config.toml
n_experts = 32
d_expert = 64
balance_loss = 0.0115
balance_bias = false
n_groups = 4
beta2 = 0.99
Below are experts of layer 2 (counted from 0) of a mixture-of-experts language model. Rows are named router (the router's row for the expert), gate (a neuron's input weights, with its number), up (a neuron's input weights, with its number) and show model dimensions 0-191. Each number is 128 + 24 x the weight over its row's rms, rounded and kept within 0 to 255. Numbers have three digits each.
After each expert's rows: a language model's description of what the expert responds to. This comes from a sample of Wikipedia text that the model never trained on.

# expert 4
router:080137133128084087153118118143126110126090142080123127123148150135120084112100119138136106145086117101120102054170162179123143103119128145181149184139129147176143121100122159115140112152168113093144161135108120157103127087136134149118141126107145118131161122161141077137110122082160105119128150123154147162123105122115121124124156107149100110112135150119135099154148146147132115092179137134105139159118166098108132148088131098141134142113162130154113133117124102130112119137098115102120113109080102131125147155093133120143111113096123111109118126140182121168134107116085192110
gate2:140108149173136116121119143126159145130119116120125156130143117109125115152166104146125106145121136168115168115161139136142147137131107127124110128067144153158116158165119093123123114156125104062111142121146140093167095084117174087131066119106100116139125136122102110170157127111107133179155139139125066124149114120115105121151113116093129104125168162106145116147142131128140092140128145125136148144156124112134130117142097108136114125143120113182137207141085129104119121102091157105086114131121083146144179120087106124157120119191132133138132081159115096137127115112118132161
up2:114113121152167135119118166148186111118103086120143138131084113149112103129123117162124139145146143186150118114153110126137115149131114159120118140074100163149105156184115138119140137110122136093101158109163162103173091124154164099140101142126139130104073127101134123164140134127111127166126188119113107149128079115117094134128094138088157112115156147131141162154077114076137113131101153114140133122170122123132116102139127078164077105140176158119128141143126132091118117152139137132081141128122103131137159131126159105156137169165154124149101106156134111126113115109132130097
Digits and number words. Single digits and small numbers in scores, tables, ranks and versions, plus number words like two, three, second, third.

# expert 17
router:110087116097131143121123121120119119126152109121141145159099121147166151156155137116069129155182155120125123136143118137137143171158148125141148147129119108141102167133093126137111135075139151097140160134125126153117150123129138097140150135145183125131106099138176077081144155168133107105143091117160117115143098125098096149130114152111139124103122114099132125108087107135106108137120066103125142118099138146156148134118154176106119138129144105111063137102098171085112100129097110158087094180124164135149154096117130118141122153136133154153083083106114135167113100109159133124
gate7:130170126105075103083115134108111182152137116125128191099131088129131142149099133136083091112133131125112127109134136129075142083091137123081115120118107146103109107164129110133134128108166115146130116118140150135119128103146181145146131139160126132156150124161104143112139134164084179149145104133156133172172166148134142127146125111143127091120167144128082154145102132151122115164126091108076145106152132114162121112118125122158146118156102162112131130149122138167144132097137125131152135099157141072142170107112085094148142168129135129112114121085093128145117188127131137111
up7:151118061139124122125120136152128133118158098164140149126129113112146110157124109137105158105120145121082089130130145078059147102132130103147168192091131150141141107139118128117056094103133135110109124128131116110145149117119123141153091133093148125160114148151086119118134149138115120138092127156142153126125154145115114139173132121120124096138126125135107101113127075146150143119119116192122133152109111131176155112122095118169120130135121190115177149180140125147125126120133100166155137094145155121117143130145122106091166147097081143159148129127121136146181113119141099084
Name-internal word pieces. Middle pieces of proper names and foreign or transliterated words, such as in, aw, en, and common given names like John, Michael.

# expert 0
router:154140160132140144163103110101125142141110182152113078138107128150119140114122114096112136160135130143149113136146156128132086150097122111155092124136105114124130173077117105102140134143131126137142143118104153161125100107098139112117141165084099173121120126116139170087155123108140114108173096140109134130140101137136190113106131157102081132179103146135097112139151150094138157164172130130094122107157129090180117135126136124142092110118103110139122136149124165156133131150154162059091141156120116160110085131145137117105117162123136152157147116117112151093164143092161101092
gate1:156146114142154125139105137153119142183118141118089141149133133185150115174147156158124105156091107117145113101116087126140099138159178143098156173116136098095180130149126100129113097142134079125127097099143163142124084090110081136158145149096114133118122109141107165178116127109125124110144141074140128140099155112132123166155102142123147169111102102132098127110134147164126138098098092135127141099144103123162099148125103153129132087115103101090113108133154165128106146155132122096162144122165126144095129167115093112106149133120126198109100133152129133112130120140154124131
up1:118141067145102141105124130130137121137125145136126120112091085154167084173154129125118140105114130100088096095101171130121142124118152128104138145073151113145114088149148154123153134134139106131099104122158165130112135120133143148185138192127130122164111100093092131159141149091141118155109130125153135133133142128134100158132073102155124192081145141110166113151133099130140127116125170133123122151150114128112132127186112107098141098153130147137124145128117126125193133122088118137167115126182129147145139145099122123120112123105120125070117114139099114174072153118117109151
Mid-word verb stems. Consonant-ending word pieces and verb stems in the middle of words, usually before a suffix, such as rep-ut-edly, Comm-end-ation, land-ing.

# expert 12
router:155142115132139151104159106130135110177072132119119111095150123122144124106096146116126109127107143116139119135059127160135155146126144154078114123106161121118119152171156146147164156105106098114160127115130128139121135081140127147128107111115118101139102113135116104130113134136131153116139161142132115169095122118078159162137081079140130163144117143117153107094152134133062105102119141119167155130148147134151117128103192139108153110101139153124098156129122161122155152153121058155128153117103132082115167096142126182145151079132161153111137127121156091101108097133117142145
gate0:103179128110150129130126102147123114120133121063094106145110131121145145157095114182129103140175136127115134127095150128159076156177123120112108143134135124147102096137138164119137147142140135101103148141116107127162138108129137071143075177140135117161152118138142091064150124086096088155144139126138144155146201133156134112137145124170089090174114152136128157120086117136146105134169119137153161171106070141122174135130125135149122119150120137122129118151135146122156121155108124140113114104094125157146117144161099078125123118101111099142128131108145104116106130129107120103
up0:082101139122153139138113133176164141124136093128100074109092154100144165122159173115142147136148095126119138129192119138113120185113134149146161150125128155148105108100134157165139115093129149146176133137167132155162133126106144160128126146139167098154125159131149122128102122123147144157132106110105135115122086135145145166112130116108109163115098141145106138116120082109143173128160065114130117127151128110100115164141129117115108159118122104104136121108134078128098156120140126123127105147118107094140118107148135127121142179084102137125073118180097139084148133122091127072
Word-initial name pieces. First piece of a capitalized foreign or unusual word, often Romance or Arabic names, such as Ale-ppo, La rosa, Los Angeles, Re-iko.

# expert 25
router:157138100100114139131172157135133117139114139151152106127125140141151076136137144146118150074121134151100112144157176089132140119129107103138120125102132151110076100136156119104105117114133120115177158134136127134124114153140149144088140192123164155156145173070125130115160138079138135124131145106094132112150170131132139115166127119140102096168147118164083130165109100140130119187141099119115114116129129109075132167114107115118140128121119151101125104143130078153108106131171143136140100112105141153173112129126123132139096133102159138145131103147145143092117155143131083046
gate0:139112119120153115114122137146115114159090087126103152125074105134157138162111160143109155164139084135129099103143144148164096139118127159141112152137116162119092098123135135086127171125116149138138152147107100136161127112174148118097133136136105121133126130133168110121167170116071119154090117174120074067132096107151102144094117133148110118153215122120126125124135180127153087146141076128128119144120143114118125133132122173110118122169126151117118124176193110097113142122096161136111092120134115116118137151154122140159112125091127122115099120125134101137140129166113114146
up0:094130095143153085126101149134072150143097104151148140144070147155169154134130122132166120144165132105161130127095102099131140133113125161134143131133127136155138126136126160119152077146142165130091129155143170171136108107129121136109182143169171109125132164155144129104126150151120119123087146123106153173148150136106092094127136118127134143133108156130071150133128102156139155097159164126128141132100062112144075116126126107171088122163145136124122090092116129157091100137092088167122102094125146130113143106130152123110143109126129119116117120095135101152144107098085122107
Past participles and main verbs. Verbs, mostly past participles after was, were, he or also, such as produced, named, used, released, served, appointed.

# expert 28
router:156131107157106169123114064166087121150083142119105131145134134143134116130088144120097080133164132142119139111106122133174123117119128120120101120135138127140128116167149100185114139129132138143128106153112146129140121105100136144146168130134155141164148123110100109131147115090153151136120148147123137106138136175145134117116192140136108157084095139154124131103112122141152147105114148131154067142085130110111143151101095110134127106163077151118107146092119110142133165119088125149174204129116120114125169138113130103128090088123111120121140111111152137188113064096135108156
gate6:127109127135118134089086123114132150146139102109168163129136103122129159135125132114105120120130106105132141096117103097101191159170135132114153140126147181129133119101163141149199119114129140148114131140127109108091127142120142119115163125113136099131121098141113074137128099087150169159133144067137162104104175114137137140117129137149179138107072153133121124142132147185114161146146104152082138121104113146146149111121133113099135083140152117159153169150174188120146153154118131131119130144108099139100140103185140125114120125124118136069147143141087109125096139108095117134
up6:141109122101143133087079128100184114174132120133136089180127102129097120128102146116118130094169125151137138130103144130088164138159128128134168155117152162095153100094146163121108122156174127163179100124111128123161127109191146144138123150106111115151077131134144139148114107144103125111104081101127165139098163121122165137153123134133133123123110124129113147091152147132187154146117121146079144087126132124141143173140101122107098128146133087126125107126140113165095178111091113145139158137100079135111125121130142119129120108138143154106102121136115087086169167112137140127
Infobox fields and coordinates. Infobox field words and values like Time zone, Binomial name, degree and minute signs, year prefixes 189, 197, and table catalog entries.

# expert 30
router:116124192129121133106152106131109102091167138198089138151111178110108071106134142152150167102131106112127132130147131081114117085092138148140135148129129127114154166113118163140153119160114137102135149118146124150118109137142122112128152090130114090101118105144150090172099124129125129124135100111114107123093135115093188139105133171120111085079109115125164108115153141166098180086132186134140127127152127136141133102145152127109149126108153090136108146079091120118123167143125134134104116165123158132102129140142097124120130157152117156129151083126119134154148106093103153156
gate3:079180106106139130156078137098138134153104126150099132155151136149162151113156138148166157133122124119131139115163130118089141145109103108131118144117185104161106076077149087102175100173118112119137132154136163086139132107161120122133111177119160097144131143110140151105112151166117117104111129149109111132133177132142157122080140163112100160112146125159102110158130091128115133116117164090124150111073067146130152146135130132121080149110162150139122132174097123107113138155113138100132131103147132123146132144127172107106150122133097182114127114123120105124113141109107141097
up3:118162113106135158168127122129148108127084129116091101120163148116144161089141104142130119100088140102161094126104112144121132142141110098136173147151112134142143103128177156153140076110139107131105102144170177112155095099128116156128170176143161113132123116104091131132090149128166146140070104105107134120125130132130119122111140144141108136157155096135096118094128098094118132102171146149096068112111139162139134122131084127131129182165173153148153108137135140154106198124109125125100110109133115112139160138082185114135133117147115134136119106129105095145151136121148112107
Vowel-consonant inner pieces. Short vowel-plus-r/l/n pieces inside words, such as gl-or-ify, streetc-ar, p-ian-ist, g-ear, plus non-Latin script bytes and math symbols.

# expert 13
router:121088157153083147142140124137129120169098090112109139100157157115202160153166104107155140098157150160117098111188162151124113133072139118141117093112129111115112137131107108147088125107108150140082123148094148129096080137121110123103134131078128146113099118127086132112136141157134180132138090110098124166092142133123131137124153150130137142120146112120122130144097142124123100155125118129144114085129131130121139098137206133085147148150108161162125109144125112148108110130098161129131101129132102149117140153073098136141101164151149116092128134123158116187109153135134137152
gate0:126135131173145148128160144095139126088129099162139136153093132165096143138113129122136128144158111117118117131119166108116112141148112129117170155105117139100124129122141107100181129143172144114109119108138130146112127134078123169109166108123149068130116130127079104160095077118126171168106103168138155171147135168136138146150090100158094119105093152118094147115109120152131114084116126048173145168141129109143153112121165105126095134108173110153116135151142142146107116093109124125116124141132130115109160126120110107083094106108136144166086131098108109128106128132108107174
up0:154205156146131136091149133183153171086131175108119115128129134143125132148124119141160111132118137084127122119090115124086127132175133114083132145158129156107139127138147120133138126150146130153142122148151094115119093118097148127160153108104119116133081141125125156139139152095133120152123134142128136109108148107115092129132134118176107099131092201122100117142105092149107119120103168103158114170150152079116176126120139108147084132136134096098135117150145097163085167085135154118127123089093111114115163144116122088124154113117121151159149146124106100134119100161090091151
List dashes and closing brackets. Dash bullets starting new list lines in biographies and bibliographies, closing parentheses in tables, and final pieces of foreign names like -as, -a.

# expert 9
router:157117144115120151132120158132130134116169106108113100108108183108145153139152149171107128118086144133118154142127111115130134123105139113156121172146100135150140144119095099120095159112144165060165143079121128131157187146111075139091127109129107115119167115137104128155114139170097142116105091122120125123139128132133139136103171105103162119129163129079166112117110115104162110126121110110067113072148143155148121139127111140137108148123133136118147148147129123136150119107100170123108104156122133080115125135143146169109156150122126148170062101074122118143158165141099102153
gate1:118101139093162179137117116130139158120095124133194160147059117168148140140121148137123155101162138145103153107186105071115118132116162139108127111117118140134110121124133128128158101149153136108169128126171110152160127109135144128109153136131133123112141131131111142156131121134087129123097071095116123112125131125122116166140146105135129137173124168133063113122099102168131121143114118090123092151136108164096125105129158115141085128123124124120134118143116138086125160099144100154153129144115159148160130143161138083128133094078133115144108150200125178096138115142119150085
up1:129118093101106156114120136086136109121128140112135140159108164097194128109129102158114142143129122117134163126078162131134155129075137146117151165077169152140136118131142104156175122116096128121108100157121117125147127101127126155096111181135118108101126131165154156127120133143085131141100140109134127140132146130150144150173128118156098108168116120161155098138103149134117110139138129127087124099083106112178103118106118113158068152137104144132102180134130154102153136152121082114137094144124104109155164111115113123155130096053137121124177131121100140112154143168159108137
Surname consonant endings. Consonant-ending pieces inside Germanic or English surnames and place names, such as Stodd-ard, Richard-son, Low-ell, Pl-ess-en.

# expert 2
router:119099154145108124144085144096113089149116114152152124163121114118134124101156160100097149110121163121118137122111112158105113117090151139092141151129080145110126167122108131112132132127080116167171129086141144062097115178101128149123158182113122112092119143144111178123121113160124109150148103133150148095076135076117119144132137129146167140113121138148130119122135126128131111113117137112136155165116154108140185076122085096126178121164140102125148135152157139123156160126125144149124111167135115115140160155172111101135161096142112125113109123139112106081105115147068157127
gate0:137144137148155154096141137112167167096130181106094181103089143133146103144106106147172136098105113096147151147166137124110128137128139109101110155143109136115064142106131120096119116145111145118142140096155121130123150106159146131119118076110134136093101139122181114115132159126123104110116148097137106130113143139117136120160138135176114148124160130125118086115140145156065109150126140088149115150181152158076131135116114117105119124149119162170114107083134137109169098087134189150130136120110158089152155148151148100136121137128138133156121125177165108131178125094137125131
up0:133108143195163148110137132171145137120146129119162140113166127124141145123126134110159181136114100109178124131129132120122131177123133147125119124105110106128156131163134136130075124117164129150113110160134155152127081101147176155104061108138150074098125160140146126120140159134102150083124104117096079126159129153187187162139138095098155148119128150113144112132124164117156109130133131100142120134129095159105108131153141135095091087105113115131091116105112142147120129141106162134107111138144131127140118148151126076146147088114093149148133125127137147075091111123173134155
Articles and determiners. Articles and possessive determiners starting a noun phrase, often sentence-initial or after prepositions, such as the, a, its, 's, and.

# expert 10
router:119085090148077120172125101150110132110126120120130111121185122150175114152073123129126112135120118103104132147125104114083125128162151093117098138139134164163162095117102124155143134121112187143125120145075096118092159104129155113149138141095103153146093145107104069142126126151103135124123167135154133146117110163136133164113097127152135129131170152176137113144093156133118138134128114164142150140141156135124129093065132142129116128169110136155125117136124144096090093153126146100140115112139123138124163138099140124158159107144129097130144117134217097097140114111097111142
gate0:144116131154093082124082118119151144138089133131160113120155086166148114144159161149098116105122141116094121157112105103110119139094119160176128103135150116120124107110128117112124080158130099170129098179121175113151084128114148161139136106165111128128097119158122103158127131099125115183149127098128125124118143134106133114111134108156122128119132170115135156146154094161112123132111097144130114124203103115115142143142153101084116107170176130118103112145105127125179132108102108081075148108110126133178110161138122093138110120143128115133165157184117121150113154133130163136
up0:150123124132143155152092149137117138145110128112141091097114124110138109092123078144138145146182105085122155136104102130134074135111121129139130149161145143079089153123171131120121066142132138154144109156154201109145140144086159103157077123177145125113085131129143132115117112130137096146139136099142121118102134129148112126109143105120114096137116129125139119120139193177142169153083142126095096101150122134121134114146135119119123130146132097066116145115125138125157139125166126092114140097102171111092143136148082095131157157130159130102124149163116126092153158171103117133
Capital initial letters. Single capital letters or first word pieces of names and titles after quotes, brackets or pipes, such as G in Give, K in McKay.

# expert 19
router:164135144093120143112156146129135123111109132143134114142211110124110129149124132132071109104131095118149119094083110083106123142135123158154153103103060115150124105106087148114113123129126149173165125087162127136124114139107161141151120113120146115121127083126120143133097145091110095128184149129108123146171170169157110108107079154108121115158111145170134094166156144137075145131109141150138154124129131160142131172161095129141122117118144160089161124132121123096114151099130123146106117144128155124116138129096108147114130138138115126099204146153085123101104127126129111117
gate3:093142080133136134179137149126111092118120071109128121061136103166095137180114119149105107158139147167160147116136190164122147143163101142171110109138108115175156175146118076137154101138145141113106127121159148094162110112133151149140143110131119091116125141161141095169113122149147133122111135107115172125129125165143126159141125153114087120134155134130139126119147128138131072156143112115125133146123132133142127098123131087086105115155139132161135104111156174158112146140138103119106184085148116105083126136112115122127146137177117104111104126150149162103121145142146148105
up3:095133127130155113155112155143107100148124115069159135077121142151168140130141093149146135136142117121126146149112117148143147107110121144134074142123115122130148149118110140140124146164146122122075131142137097093114084114125098131143168195143131084131123138120140134159150125169117126126099125078123159091143110180144156142166102155103117121106119109154119133094174136126172135129144088147151070168162124154141127122117128086097090113112169132155090142119109127136082123155148133088140170084136123072166160158113130115141144139140120122134134161122146152148123151150103102122
Prepositions. Prepositions after nouns or verbs, mostly of, in, for, to, at, on, as in Chair of, road map for.

# expert 16
router:148125133159120124088118158140098148139129159136137144119104141104156142143170170116105087103134079115135165097130117083100113130098127137114111115119157127130098110113148136154128150121110105088101121112181120059130103149138151118126152114176097175127100142124164135143118087121088111118151116131170121150115144100138125127111051126153102150120163130085129167176118119122128129105110138115089159148135113130144150136109114111177128121104124139161152155139129105164099126132096105130092123141148138087145102116132166130105120134114143149126104107165071165189115123107114155139
gate0:150117170139117071117117155143124157140130109101152109109109159124075160095139163144108170178150184160118118126113100132147158133149126163140096140134122123173092108100106109117133141146188134167163114105142115102126126111119129102148133161100167087135145096126120134146126130123131125102141137137126176131133119201192097153141146123118137101124140143104084137136120120084143134089149144131122114144104146108122130129110120092105133094117143109152135143108137166145098114111105120146125125108148172131103154130085138085097137123131138147122188088106135122131086159143106105159
up0:124115109136174107189135161135110125167150166127077129123134192111136115100104125099154127173080154115116132128109112131115143099138121104134126137135147161183102155087146096105111143095144098127137145149101095130135160111112113148143135156127154108129140132140094160120100111078089124094148126128161156148189138140130148167159136118133136130113107175147151085097126159136142161118102163130158145145131162116165141161136164165097130136109130108118144123107113139139115145139110162169130137105133121126124137119058097117148133125160103118120140097131124120094136159142075106152
Table pipes and modals. Pipe separators between table cells, colons and semicolons in infobox fields, plus modal verbs and to such as would, could, can.

# expert 22
router:102089088117168143157147101132114126117122113113152131157096148140121091118109121121167137126128116128136157106131095113134123085158119088086105131133135090145118153129144131113120173109081100138149174121134135092133165049152151140103136102126121162128077117127106149151128125100130108137174073136111168112153135154138099145136123140092138115150116162157156123115123143101112159108091150101137108162145115122094138103135149141170159174079141173175125095125151165172123130136134101135100121126134118161123161084151102156104143088131122140137155173122131141112126128129153131116
gate0:131096137136153119109157103100125118149122074119163157133105131152137104123119118175137164149149089124128116103195165141119089079125117107131157151079074131113120124153105131103186123127121137140098164101123131127132135117105160111128159146108157136103095119127114173143092148117124152131149143105120148108147099098108118153131122119149108125098149120176141156078126122081150105091163137122118132103140092109119100126144071134163138155182106122101138095156155117109149164158151127141133126134172067158124155160136127141092108175119126148129103116143129122115115126115152117136
up0:108125159111101156091093121134134112179121134119099110106164169153119139142103118146111146122142139155143128139118133093128146136106131151171107133116115161132117129090114140110156063156155110149144132159145183139122135130098135147145136171085137126098154123170142126132132096124111133151127124104125059166112135093103129124136135133137149121171169115059110122165116089136141123097140118096098134096167092169140122156133067111152139116146115126110095146121158103081120110124173127128136124095127110110143105138114136097106109154144129112089129146171108107171109177126123161119
Early word fragments. First or second pieces of words broken into subwords, like pre-qu-el, unf-ortunately, Div-izia, plus byte pieces of Thai and Chinese characters.

# expert 11
router:128176100111126166106123161113158119098115104123110200127174085104122135161122115082118130180146162127119096129153175144111114126144113129200179101129136146106115133166088117134119122166109144151052141084130102115157164136182129113133105112109110127136115135095144104140119122140139114131094110093120174144107146099115153105144135096144116126113129147061102138143086094129113158155113116101151124132116138115144153140142128143116130141154128156141123161126117153112128084164111139113159141155133135129094107096110105152090133154131129150118156106124113134143115122133125096134
gate1:095129128116102128185099164071125105116093128102152135116123156138146131111103122128089158110128141150125121127148130153073164127095132154158164143099124186126174132130106137180106103087135126134177140122154132114149169129130135115135127116168116124168095126147112124133156138083124125141137126107116101126137110071110131136107146103092071120163149170112124133174145096144134123129102113104096133126122071150143137121149092133128165107127166113077169117155148104122152134119123103155120133136143147111154119096132135151124183097141105122156101123075120111128165154149128108116
up1:104151079115112101151111114099093105132124158125173128086115140120168145104134082115099121144105158128128128122143165143147156129128126095115135124128136179083198135151153111121142125135159085134169092130103153156131112132118129114148135127188114147139131117168119157178119145092119122148120144108148124148094131114148110152150135086166088124126142128152126111101155164132100126093086167139106148101153103148102102114150095127080129101151123136106187113094135145131127124119133116117111124081125129086141162140131127116140166124109139114126132180096150154118129192109117097112
Place and personal names. Name words in geographic and personal names, often in lists, such as John, North, County, West, Park, Charles.

# expert 31
router:111139150131118124126160078097111170083131145108111132125170154140086133142137147116105110118102145118172130121151092189117113142154120097129131115152087137161122103108160130117111081121177142132112086152106079124137123131130123148104133133132163122120065128188146119087130113164125128113146145106110109118150168128143133107135130132079155098169107105116085155090139115110143096192138099139110113150109135160148103139138114134122103142091115155137132164109150137111143144111146140157137188122142144106105078121133130161131194142125138115158123153148140159120131139142135104117
gate1:145085152144113158079143168098172159165172089151152141127122107129134120136108129116080156101169095092121129151138136086086074119159117170105077128100093104132119125119148160157122099132135115140155119147155122150148145122144122143139152149122103121122107131116156101135163115118115134150147060153099134138151135086135108142094125142128150082116091100149101129162129115113154103155149136140130155078102086139128097158148091139135114165126155142166136141146129144115139126117139118139168135100137112120129125181180078095096131125117101140107156111143136112136140114140134127152
up1:100138081152096097088056170104146161143132127110159120122096098125141150148121143121165117133163127090137126148156148117142099128101148150099143129075143148109141136149107157132105122155127111142146103137131141101130107104124130130158131142170133139139113144160146132139143129093119104147104121111195125120148128135160130110144098123144151100099128136128161111148173146126143117127087101135115120119130080157103127093172151118088120133190159143132146149171138134103112144106132096094150119106153130123093133156171102061154140148072124113126139142105102104131096122129120072158
Months, quotes, particles. Month names in date table cells, opening quotation marks before titles, adverb particles like out, up, down, and mid-word noun pieces.

# expert 6
router:103150153108130130115118164116125108143077102142139173123136118098140168124099142137123107140133141177127138146100140145128144143126108161135144135106147136105130113172101099165128140154151105117150145140154132143119151162110109126159100159131100121153149121124144147142134103119120146151099139125130120138138120119106141111108146124172152133102066088089158116143114163148132117097130145075105120077133159162123073140077103131130148130175118103127115169089115149145163109140125153137131166108119072111150092188123110082149103166123111135096090145088096108170110130106145101168
gate3:104187174086120136135133134152113112104109140115122112148124097109133105067095132130131115161138118133121115154131151157113144120058098131097135141074170105149123064125148096134126122137152123150108145158127093124153107105157156110120109150107121139124080114109154122125152118140165174143150134107126126131091094115114105118163097118126149117107116162135125112105117086157117119118106106132109140150069109141132124128119173121126106126121152119125137124141196158179115138126181081127136157116130107114146179126144139127144167117107071161148150111146117145124171117140163116132
up3:144146120118137156113169140132126130157116126113121118087127084139127164119149146121131139162107092107126173119155155110127103100117132080142140142082124102113157118105126149107141107157096097166117132157113119156159112091117160113112088143110089121133131141119135108162200124146121143122150134107137163104170133125119142106133119098148129088144136112152153104135146120091119110074112157116090172153173097099105159104130118106093091176145158121151113137145197167124117148129132120112130144108089121131136161163111144170145140116099097102151145161153149108098150113145087094141
Vowel-final name endings. Final vowel pieces of foreign names and place names, such as Bigirim-ana, Teixe-ira, Paragu-ay, Chapadin-ha, and States after United.

# expert 20
router:127168130116117093106109134121130153108156118137097132129119111176123104141126183139113099104156152086129111143134128101113119129150158100093137107128131088083161168120110114125121114143087090129126124142128123168123151089125144097148123126117119118097154118100114168189115109127157092093148135105131150123124157156109127106112110100095185149135140104137114146080128152124134139107148144133154142171130145131146122096138151131101112134091105148165154127140129158104183116126098114074134148130133107133110145193153147150117127141090113060088138158115140139153168090101149159154
gate0:173117150162106115173115113149125166127095127122169134107136075119146119120094095119109095139119098121144118142148122148127166149093115114116098150115131144125125099169135094115131172130130164119109142134117111107101161085097172154139083168145133106135109126170147127152169118126083136101115172152175091156107126138182119134120075131179108151131133136137157141162127156121133133149092164154125136161104122117137072127102104099169135105149132138155129117152167103116132129096139114141160082104135135109156168113115092119104105127141112121098163118111134176126154124136118111117
up0:121121103131125116136139158124157131114151139160150092097163141103136099077117154144151136114148107105104111122122091117123143132113130103118183159143148127116135114098139082120086119145131102143155086126161169134107138118095127120136125132101142140164158103127122079092133146137141161117110125089102120148132162123163127139127118120131113129133187143138109099108145086172134113107141110167074142134136126147149071135120148123122153158132141132118145127170103126133125130169184147122175135142174128133115158145129084109069102124083131130112180137176107108083106143167144113089
Consonant-cluster subwords. Inner consonant-heavy pieces of rare or technical words, especially Latin genus and species names, such as c, ph, rit, bor.

# expert 3
router:082133116128087121121103126114136133157103092138147099099152097142140147143125112168136132115093105122134122150118096158132143125119122112138159113131083086128131092126152132139140143142149138099143143102138127038051117126149120154107121139183128094134138175135111144136172119156112113148144086137154100105095112069137121116126092107119078139135131138085108114174161120137135125096148152140120170128137109148132118151117091171119177126135133142180123193143111110132121130123129091102128103118139126166111097091147120108139132121144135123133142132161084122163160149137123143148
gate0:161145157099138171150125180125130105100135162138156157130123097120112137106158104133154148155168115176084128125102156120121096108164148126118152130125070136125127130132071131124164105156103089143110158098120109125129090111126131181133151114164136105129147102113112103166178147100145130165092153103051067111146107121114130114124134156104149161124120109104135139135136144128136118117138102120166148109117113107131131116153126099126139128129137141109131098116173144166153154110160139189100144099127103109098136123118152117147150148139175124178150122152128096127097138114126147113
up0:155123131071115096171144121149101146114113113137118160111134190147126124157118157156137132124146137094132113130121117105133168115138123114128129143095180144117125128154120134156148101096151128130084127154139130135144121130111188128172158132125155116119134123141119128136104091120122154065118084133131104125121142125122122100153125071180148148097200100132104126098092106145167136143067166118147146127136116078124107102125145117141141095145131113137134127137137166147151115143121136132149110079122081109121148110107105121096135113075069143138152147152137070149134122132109124167
Table cell separators. Pipe characters opening or separating cells in wiki tables, plus articles and copulas like a, being, was, and symbols such as ·, /, vs.

# expert 1
router:132103138111124105092135179094151113153132124145152111118128146131125159096148109135150138127147135120131129091148147128118124110115135152102146133097099179133118150106133159082087159136147130147121081133131144123134140142155100125143106138125161099105162130167105127117180111160141114142127172141120110106115182108189099139117127102150085149122115149160173131145158138165219139116107129180124130106125113104102168151116119106139127147092159113102109107134148101138074110105156113107129143131107127102117101139159132118149138138120134106143145146150108115048098130148121142085
gate1:181110145124150125127128124132166163142113098160136100129135136130147185074122077143147155154150118126141173154145126126126102146083146154111151120109119118093162126132117095112084126122118164140110100116098115138114096126144134139142137154162136096164123130097128093140129123144156138140121139127157168144158149162131096188115125143129132107121132120109132121143198135094155146151139110141148103087112163155122138131136153128128075144118172174128115125093141138113102098128139120104124127073122126123112138100142114113115102157143125106164128141145100107102153045095185148108
up1:121108104115125157110136129159126135154126139096125143132178086122135104131132123152132133083172122129124157134137127098126162167100133089109138148141123120130132128143157082164122116090147118095134107111140152134073090126127135099142140141079152152109131120185099127124140185087089119067131117097106119151151119156124131136153144131145173065125124100153146104109120089101134102143102172161104139162130147154134104148146101161138113157148151123164116147157129131120147113150080174147121126097102087091143134127123128077126142149098124160095145171098150131135100149113128113125
Quantifiers and adjective endings. Quantifiers and determiners like not, all, some, their, his, plus adjective/adverb word endings such as consider-able, advers-ely, fur-ious.

# expert 23
router:110164105124127131123095141116134120119135127092144163112145126092092112122126142113141137123155113121167107094107131136140164128113114141121148145104164138117137139084122134161160159217108132122107090122173167145130156141146092128160122104152110090126156141128205176135120129139123131168121183113100132102103143101145118096114172083132130166122084139129114114125125093141162110121124136139123139161106078168120133091077134111113136104143148126117112088162164116132107151060138109135152153116113146164167112130128104139130120114140093112136126164125132114138117118141115153091
gate0:159134115088116111146129104140153134158134142106137123108124155110129126142094129115120098149114177172141119153143100144191107144100120215135166148115163157153100131152078116094145121110144128098133134127144131121121097125133116135144101135112100127153092126117100116182157115145161133129118124115100097123130117100140118132135114095146085113090105160140107097107142136102096096139095168110114204151145136089152143122102128160103141089126101103100134175086151140138127130136077174145130138110094135129139148121157119117127148126099143083154116091098142106117104137126155140155
up0:116110186172118150095160138152151136177110111134141133094144096124153155118117104173146095158110098118126145118124115134124096138119133170122125184140146142113097098158118122106144133115112096109154181109115138115114147099146126157086091121116135115144117157171128110165141170134129096101091144158147116132139146102132128132175112108114117154127131118120132124171165106084105134147091126115125146114142129157144138120173114116183147128193079118117167127100152111108142133146140154157101067123114117125099154151110111122093088133107163138180116129139162130133140137102107111102
Modifiers before nouns. Adjectives and modifiers opening names or noun phrases after the or a, such as National, first, New, American, Russian.

# expert 14
router:108142114143148067132133103101111103111130135112139123154118129166100136112152136124209115142113139127134148165165125098129164067130149141088112123157154113150127136128129112102132105115092109118105113093122091128158089109138123169126109091153144157141156163105116126098105117100138172101095101172150114133103095143127141116126101173142134100115102172163117103145120123150121112111123149149134115149129137097139115125115105137148078137127132122132123114113103138130147126155143119165157155127144172148156178146102189155108131088135128138120147190136147095073131086128132138164
gate0:080162138110132163135123112171075128127111129119125141102177159138111133175098108082138173132155146115117171135097168137112142154126143154130063123117115104142139109089092062154130109113139134110083116150105112104156150144120175105158117138128134116151116151184127156113100078154140130117155144099137146112121142130111110148142135106114077115116160157121115116135145170131138130102087148123107143096129084126074137135130156118106140118157126146104122151130122159137157102112143130083123098164161118085121146140119114141138145117101122137097123129113085097145131119159094133102
up0:164147121160127112116125142161119129134163104113134125078118115142078105137140114157126135119171163136068114088086107142136152093089129116119146131179124155132140107118140116119137120116161148106087104147134120144115144128127162100154107151158105156150132136138132152097160125101117151099093142109120205106163180141142103144162136123104100161146181152120134131165127144146125118129110113116119164147110146086110122115140143122069107132153170154148113095120138138123136128129151113120147058109107134071097158124125128135114148136090108124128114090112130148090139151149090091147
Paragraph breaks, word starts. Paragraph breaks after sentences or headings, and single-letter or short word-initial pieces like f, b, d, un after articles.